{
  "n_experts": 40,
  "init_std_router": 0.00692,
  "lr_router": 0.00137,
  "tie_word_embeddings": true,
  "dataset": "wikipedia_en"
}
Below are experts of layer 7 (counted from 0) of a mixture-of-experts language model. Rows are named router (the router's row for the expert) and show model dimensions 0-127. Each number is 128 + 24 x the weight over its row's rms, rounded and kept within 0 to 255. Numbers have three digits each.
Before each expert's rows: a language model's description of what the expert responds to. This comes from a sample of Wikipedia text that the model never trained on.

# expert 17
What it handles: Table cell separators. Pipe characters dividing table cells, especially election tables (Candidate, Votes) and succession boxes, plus table header words like Role, Producer.
router:122129091105128115098158093117162176158137146098146062088096174144124103142120126129105122102126135134098096148131124117126143159100090139133133108127132188126106084144109149104144082081130129120094106155147089125136149113142148111130134139110084129156131153187140152141143111115146133113129130161098159083089109115134096177115115118124134108115174133116118111152096138136149110130129

# expert 10
What it handles: Word stems after determiners. Opening pieces or whole nouns and adjectives after articles in prose, often stems awaiting suffixes, such as eas-ily, heav-ier, compet-e, range.
router:121125115068120089130145094158134144140146104092187093114119127136119112125158125100120111113081110157123076132140129110113184118126103175129112121113153142128123130178107126095108133114126125106118088138164118130136131120127123112150148121096054149136108165193158177166143125126134142133129143130133101108095095107108112146119136091129123105092131127162107137129119152144136087104108

# expert 3
What it handles: Infobox field labels. Field names and bullets in infobox-style lists, such as Coordinates, Total, Born, Genus, Turnout, plus units like km, mi, °.
router:118109115105136130126150115094122145126159137150158085111105141137118100144140094123122119100091144129061109149136103052123153124106128151131123127106126171143130136176130142070138130148126087091092125088158107158120136114168144137124135146106122132169125157139159140160142102104135144145122112121107163084097081102120144154149102079087123096117118135156120140136109127104114104118094

# expert 20
What it handles: List-item line breaks. Line breaks ending bulleted list items or table header rows, plus coordinate symbols and ISBN-like tokens, as in Kornaka, Tzara, Lepidoptera.
router:100122100101140130120126087107165154143150114085169112112101148132129090156111105134107088105109146132092101156124114104134172148102135184157091119138135150135126128119111143094121074108118114098091091113133080122157142137143130104132158112118090094145125166150119157132151096130175146107150129152117156131106109120136140166137134124094094106063113133151099135131095120130118104090131

# expert 22
What it handles: Section headings and media nouns. Wiki heading markers like === after Television or Credits, and head nouns such as film, album, series, Award, stage.
router:110134097104135130115113099114142159136125114122176127075122160123128084136097112124125109104093134125121114126135104100115152148114132186150127109114101152137130097142140123082137097102121096104132079121143105129162140132134149125130177164092097096123123183166137171174156120125153169136121135135110133123107090140125142175129128074129096090107145157122119134156150172102139112129088

# expert 4
What it handles: Section-break newlines. Line breaks around Wikipedia section headings and paragraph ends, as in ==Roster== followed by newline, or a blank line before a new heading.
router:103139085116142110141164103112138170154163099125138111121116131123156108133142127127115111074112120108121124119116129099141163148121153133144120109151105171143130104116156131104143077104105103104091106120153126132166183139170147127130176155130080118162099176146142138121185092128174140120167114125140148116112114100147142149114135117101099071121119131131069125143131134114110090124106

# expert 37
What it handles: Nouns for people, groups. Common nouns for people, family and institutions after the, a, his, e.g. family, government, son, population, census, council.
router:118116101075115102120108121128158128149155110136176091110110133120137101141088093104114106072124114127119121128110093119107168133113128179180109078096110167138110093147083115092128106126110124109139113150135103156166124131138135099127132136088066128148139176153156132179127121115128154117135109140127129117105074111128149153146107092124109101107159105124094139133126125128133102154140

# expert 32
What it handles: Compass and place words. Direction words and place-name parts in geography, such as north, east, Middle Eocene, north-eastern, Fort, Mount, New York.
router:132102121088121143144135138126133126162153136106196090111086141150106121147106116095135135077103124143116108118122142092138159147124133159139080106100112197130114118136090152120118088150139115118118094117153108107159141126138130131170173120088111102175133165167134159164139126105138141115143134130131137108069110090093129152110128127091131105133148127158080154120136146100115118145131

# expert 16
What it handles: Phrasal verbs and particles. Common action verbs and particles in plot or event narration, such as ends up, teams up, took, made, take over.
router:119151127100134144140148125146154156163157132134172098130123113122139106121116126096082130099087106151114119127108148102106178155119148168122130127104139155112131115130089140126145102151145116128130052088194130155147140115114141109130151116092108106128112168179155155154136110089187164106124121131130149114091127082133129148102113105117109088116156126131104109116129141103156105101111

# expert 23
What it handles: Common prepositions. Prepositions introducing phrases in running prose, mostly in, of, on, plus during, at, from, throughout, with.
router:085127110123118088138095103135122174152126124112151117122119140131123115138123093120097107069114139137126085129139143082119175152114150146137135131152098160147132101159144140116163069082124118099095058132162136133145142123127118116137167123118115118130114150155153158164137099097167127144145121117116159111097112107109146151097118099125144077109157124125066142131115141128118089092141

# expert 33
What it handles: Structural separators. Pipes, hyphens, semicolons, equals signs and indented line breaks that structure tables, lists and match reports, e.g. scorer lines, conversions.
router:122104100110141124124114120106142179178146121101167101126100149116138090160099102147105099097096137118083080122146149105125142172120151155143096108138137165130115098130101168116128104130122110087082068133143093128148129089148122116150153141134096114161090154151147153153159110110175147133123108117085142132126127113151102140139106136091113114092136134113080138144112137134154131099144

# expert 14
What it handles: Infinitive to and modals. Function words after verbs or adjectives that start a verb phrase or complement, mostly to (trying to, struggled to), plus would, could, by, for.
router:109138078105145113151140108116144147126152107098120133140105138131111108101120105126099117098071104125107093118132157094119193140123126128176107110091101178118117097136108156115175095114129128118116065113164112147127149144138114114113164130110073110147135139146149174158129111116155126131126133138131147069105133130121148177109146119124125104107161126116083119104122138120120081090123

# expert 39
What it handles: Closing brackets and quotes. Closing parentheses, quotes, braces and table separator rows, often right after numbers, as in (born 1984), }, %).
router:142119127106136129114103102101124185163136132107138091103104144139139116132100113141107133090114130109102093132151110101130146139122155140178105136126104172128138128146112182078139073097155099100098109124130108136160138109129134120113153160097081109163114193133138173162177115111161146137119121134108161090136124142137119171116156113104093107122149122129111136163095159126132116105136

# expert 9
What it handles: Spaces and word starts. Bare space tokens and short first pieces of words, often in tables of sports results and elections, e.g. m, d, "scient", medal.
router:143101101116100118094133087126136151179135130102141089131128119167133111144108108106079075091096125129111097154144120101110139135123125135173112126122139148115107086158144118108111121107134114109121090101162099144125131110137148125101180169100089114154095152160118169131143111130132165144156103136112149106074081117114110141127144103124117106078160137151110131122117125123132080095094

# expert 34
What it handles: Coordinating and and or. Conjunction and (also or, &) joining names and phrases, as in Trinidad and Tobago, married and has, plus possessive 's.
router:118109119115120109143134134105150157187158128131150130124074142136132115125080097136087099117094137111093093147133127106129158156149129151186123122134121169150118107120105160109153103119117133107082096096176109123162153128155125094136160123128083110163134161165141157155141126108147132150149112147117146098110090129131136156122126087120100087094162158126092110132118137152174100116129

# expert 31
What it handles: Mid-word stem pieces. Inner pieces of longer common words before suffixes, such as afor-ement-ioned, lik-ew-ise, attit-ud-es, extracur-ric-ular.
router:118114107078110080106162135154126135152177111094145111097127134111122102140149063119120134071091112101133079117107092113128188140128107132155141093143111130139135082109090154123131124095126111127092123133157123121152157124135144128126127138083088131134114151161141166145136122098162131147156118116117147120101077124140102158105101086105124110112143158131112155139104136137113092094111

# expert 24
What it handles: Infobox field punctuation. Separators in infoboxes and stats tables: colons after Height, slashes in Apps / Gls, coordinate dividers, plus born, loan, FC.
router:110105100092108111131120144117118162154115139124142090115097124153136092117098109094113113094115108111076109146096145091132127120108143133140128124134156163114129114129138164120145092142139101100093096143145138117151158130124110118090151155120093116145146166140175148159133112091138174116164137117097173067077090111146114171122104117086128111105118122117119121179104133122176119111115

# expert 1
What it handles: Opening quotes and brackets. Opening punctuation that starts a quoted or parenthetical span, often after "as" or a colon, e.g. ", (, [, “, and === headings.
router:120125122095139121120126104107126167125146095113164108128133138167152137112095084121109118080103111117104098136140147107135148146118140169134109114140135150139125113146130127114123104099121124081121103139145092142171162118127108101142134147110098127147115153153138160163185106075177126094177120140124129130132123115100121192137124126116089079119132141091058138150139123120169093099140

# expert 12
What it handles: Adjective suffix pieces. Suffix pieces ending adjectives or place names, such as pap-al, satir-ical, colon-ial, feud-al, Cryst-al, Utt-ar-akhand.
router:140118080100110096089141137097108147162180106118164116105111130134121094150111095132111111081130128077128083129120137097116143137132121134135100092085106141128115113131125165119133082145105104119085109133170124116134153123146121092131134128113128122161120161163137181130169133141146129129143123125121126059119117102128136143094142079115136075125179154122125146127125123117126073146096

# expert 11
What it handles: Capitalized name starts. Capital first letters or syllables of proper names, often South Asian, such as Sri L(anka), Tamil N(adu), Bh, Th.
router:092121138104126120117139127102141142153148110106165104084090109184122102123092094094128122077117147130081123163160123111140163149124157134156110121124128167147102085159113137081143090109129110107112083122155092144146135146144137098152170141117110083157099150146145147153146140104136129120156135133142164118141107095131116150120118139094126121071143155136093146092124120108143087146134

# expert 6
What it handles: Decimal points and abbreviation dots. Periods between digits in decimal numbers, as in 1.98 m and 70.9, plus dots in abbreviations like D.C. and www.
router:122130077105136129128114130122155176174181118116163116130080167161127096135129106101101084097129123107072110126119135096133141157134138149154119108123124139129140108125122148108165117095142120084115106100160140135133177118150111091128128154103112121146110171143116152174188138099184133134129111131128175129106096128108150155151136114111098108111159139107092121142137118098142106103124

# expert 29
What it handles: Years and dashes. Years, year fragments and the en dashes joining them in season spans and date ranges, e.g. 2012–13, 1963–1967, 10th century.
router:135125103108125125115127103127117155136142131125143114139098132164124091152104120118105130084102117120091095128122108082148146174125126158153118093096097151112141083122124142123146094119118127094118077094155081141178127115135125076128173141122053128135134156149109169165185088103161164139162146110127134122117107112115145161124092133113107125114162132131110148133131110136146104116111

# expert 19
What it handles: Plural noun endings. Plural suffixes ending nouns, such as s, es, ers, ions, ities, ments, and other middle pieces like ob-s-ession.
router:129112107082132120127131118123139167133138121111174081120118142141101097142132098128109127102118115108115114114142132104110178133133091145149120115117132127148142115118082150118142120122150116123075094127173144150134177120139112132142135148095102100133109198149137174175138105084155140118130138143126156122127106113115141176094137100089089113095162167102109139128122138144138048136116

# expert 15
What it handles: Non-Latin byte pieces. Byte fragments of non-Latin scripts (Korean, Thai, Arabic, Hebrew, Japanese), arrows and symbols, and odd pieces of foreign names in tables.
router:125112112079119103110142117130128137145170127091165113111134138165127081147127119120097116095101113095081113113123128110131145139093132140159129104118122166141122082125135138117138111120119103066097139118159130120150152108135122105124164160132053108133100148128128178139181128125166155142130120129120146101098114138108129195143137121070116138091137149126110119120100127121138073105135

# expert 25
What it handles: Music title word starts. Capitalized first pieces of words in song titles, album reviews, band lineups and genres, e.g. Pl-ays, syn-th, ac-oustic, NME.
router:071124125113125126135144109130131132180142090112169136077123118161154104137105118107119102101085133112094090151132134100091139138151090164109082130139124139126124104148123131072121118118119119121132068133140113120152153126120118099129174160078082145143113151147115179131170105121114128138137111142128144113082088127085113161140131081109109097123125162125116170125125132124136108108137

# expert 38
What it handles: Taxonomic and foreign word endings. Final pieces of Latin species names and foreign surnames, such as -idae, -ensis, -atus, gastrop-od, viriditinct-a, Carlet-ti.
router:141109127101129104137131144128134145118134109083139109130121171124109110147105083121108123120113112125112069140154098108119157147120144161158088104150142143116101103139141184095163098117149083120101100143155092140146147123156128094096147153105109089142127169181110176167165090123136163144125128124109169099108117124116134187119132108087124110100134151149104141119122114114122112125092

# expert 35
What it handles: Past participles and -ed. Past-tense and participle forms after was or he, such as inducted, known, announced, used, appointed, Preceded.
router:148103125090146125091111107164151131166131116114144066113107137144100130176137096129096091081128122089115100130104149102133165148120112157146125108096124140144135081132085128118152099143150107107084103131168127122145141124135162117137166120129107109120142176162124156155131117100167157124140127145097124079120084101124140149088117127114137092113167148113095134157131147094146117097108

# expert 27
What it handles: Mid-name syllable pieces. Vowel-consonant pieces inside proper names and rare words, such as ast in Chastain, omm, enn, amp, oll.
router:119112119066137123103110137144126126163175114114185094093088166158124088126124114127100104108114117102100097144104110091130164153115136172140085133137117146129136095119128142126162116152146142133113105105142128116139125108125150118155126143081098138138141162184135182146165104097155150125125111099119162109101079133109104150100128109109103095094118110137083129137148136133120092141138

# expert 8
What it handles: Personal name endings. Final pieces of personal names and surnames in lists and tables, such as Wald-en, Will-is, Step-hen, Hel-m-ut.
router:107109104098121115111143131143126140147132091081148088118108152117122116140117105124111115088094115104097059132117115094102149180128130149154094121142111146140139094095090174104132092142129122119119115103169136147143149133136116087141150137087113108147115149183108156148154114121112167113135140130090132064107125130137120159117119127097121061115170143127103149162107125132134104134149

# expert 28
What it handles: Word-initial consonant pieces. First piece of a word split by the tokenizer, mostly consonant clusters or Latin prefixes, such as acc-urately, sp-ore, rec-onvene, s-adly.
router:115106099088114113097138103111120154142144097127160119079080143156125108118129108112124108106102149120108082131143138110132163122130099163119094122110119174142129124138101124142153134104113125113126073136134074163138178130153167091127155114104095122181092148131154170150119088103133147138123106096153141123130097110134129148100089108104111107112156152149086109112138145116138083092129

# expert 18
What it handles: Clause-joining commas and conjunctions. Commas closing an introductory phrase or clause, as in At Metacritic, and In 1734, plus subordinators like which, where, when, because.
router:098136119110126117126122125104148146133136124084140101125080121120128085139095090105114122063115112124134103122130132117136154157147142150154133092151100169113107076115116122115125103108122125106087057132160109145154161114149139133130134142098084131173125165143151162171193116097158136134141130157127122084116118132132133160129128123124085084105164141117095129143130149142145094106138

# expert 2
What it handles: Numbers opening table cells. Small integers right after a pipe or line start in sports tables, track listings and chronologies, such as rank 2, 14, 9.
router:104120099091145140117138099112137190140155119107151063072098143164139116119089112140128113119114136121113109131136110088125140180138127157133127135127116168128141118132136155112118135112118093123127075100141128148152138088137110089126159144121088106168132176153142160176167111134173145147154110141100152110107109108144139152135104112112133112111167126125100168122125107111120090085115

# expert 13
What it handles: East Asian name pieces. Letters and syllables inside personal names, chiefly Chinese, Korean and other foreign names in rosters and results, e.g. Li, Hu, Zh, Gu-o.
router:099125118100151094121136128146132162175142118095159085099100149173165101117088115135111097099106132141085099124105122107105143184120166148138089086145128165161130101139112137097135121133120095104123102130145128133163161139138122104116176163116102119140116157140128134143168138091139151118120104133098139128098119106132104152079140130105144108078131116147098156110093126128137090087113

# expert 30
What it handles: The definite article. The word the or The after prepositions or at sentence start, as in of the war, in the National Heritage List.
router:107116094123103099123131092128123134140143105111151100115116118134145102138109078112109135089110131122135115149136135097127129147142132189153106078120113165152104101129098149117116073106141138087119121138148103140174137089168140112149170140100126117158124133153163169182145111109162144094143113113128146116093108137131120135078127096130148075115161138153077109154133118114151096113152

# expert 0
What it handles: Mid-word syllable pieces. Middle pieces of common words split into fragments, often before a suffix, such as o-ft-en, A-part, je-op-ardized, M-ethod-ist.
router:123140120069105095124154131125100140134154097084175126083126145148113087167124128106118116103112127133116097161127144118121160136148109158150094074145107155124131116135109133099121113146153145124081126136163123121149127113140124117121147135069121123148143204154111165149145125113157133136114130130133123089128111106119140171110113089064123121142145123142072142140141140155116068133121

# expert 7
What it handles: Word-initial fragments. Short first pieces of split words, especially prefixes like re, pro, pre, dis, fl, and closing == of letter-section headings.
router:093123108100131142114126141157118177170124114120141106124109128147123099167111091116102143119138115136108085123154105091110170149139144142128128088124127167143126104152141141125167111162145131106091119111162141127147160095157118097133156104094097143163114146136116184142170104122122128117165109133129118117124076104111135154129110112097080087099155175130090143146146112110137069114103

# expert 21
What it handles: Nationality and organization words. Words like World, American, United, National, British inside names of competitions, leagues, wars and countries, e.g. FIFA World Cup, World War.
router:134113099115121125099126125121112151147145110134167114107129134147122114159087112108097108083116112116102115134109100088121136150128129149163081104099136137104124099117111134086122073113127120079127092142148105123195112105145142116143185142097107116173100167146128192178123118117102157123137124108111151121113099088090141156127128096105136102106160146108080134117138136125114118134133

# expert 26
What it handles: Counts and quantity values. Numerals and number words giving quantities after colons or pipes, such as No. of episodes: 24, Draw: 64S, three, several.
router:139140124101110128131120106141146183179182094137154075116126133136138106156113097092123124111096149120119110145132144084135144151121123135131124116133116139147123107127144160101124109137119098131126076132154130131151140091174143119143183158108084137168102158152119148185156107116133186144138097145129150116090109095124120157124097119127134111092167124129080143145091131133135100099112

# expert 36
What it handles: Commas in names and places. Commas and colons after names and places, mostly in biographical infoboxes and openings, as in Tallinn, Estonian SSR, Soviet Union and St John, 2nd Baronet.
router:092105118118117146108155125102157164144149129090143105120083149144116061135089093141095096088120136107111105130116103084128141160120149139153113125141135178120115081122117162079145100115113138119082070139155109094139168119117122099121137140123099105139133156160123143171157101113161148143126131157101129110105123135107135159129140132105095102095147153130104125152093148131160116105129

# expert 5
What it handles: Sentence-final periods. Periods and other sentence-ending punctuation (., )., ".) closing a statement in biographies and descriptions, before He, It or a line break.
router:128134084110146105109130140115147180163147107087149124121093143138123104128120092110134107052116150110100105112120137127151173149129123155180119109146131170131137077123128141103148081099146096076103100140159135148130157119151143134141141147121094110166097176169148175146164132099155142150130126147124151117128119133119144148144122114128094090122162138109117131147146109126160105098129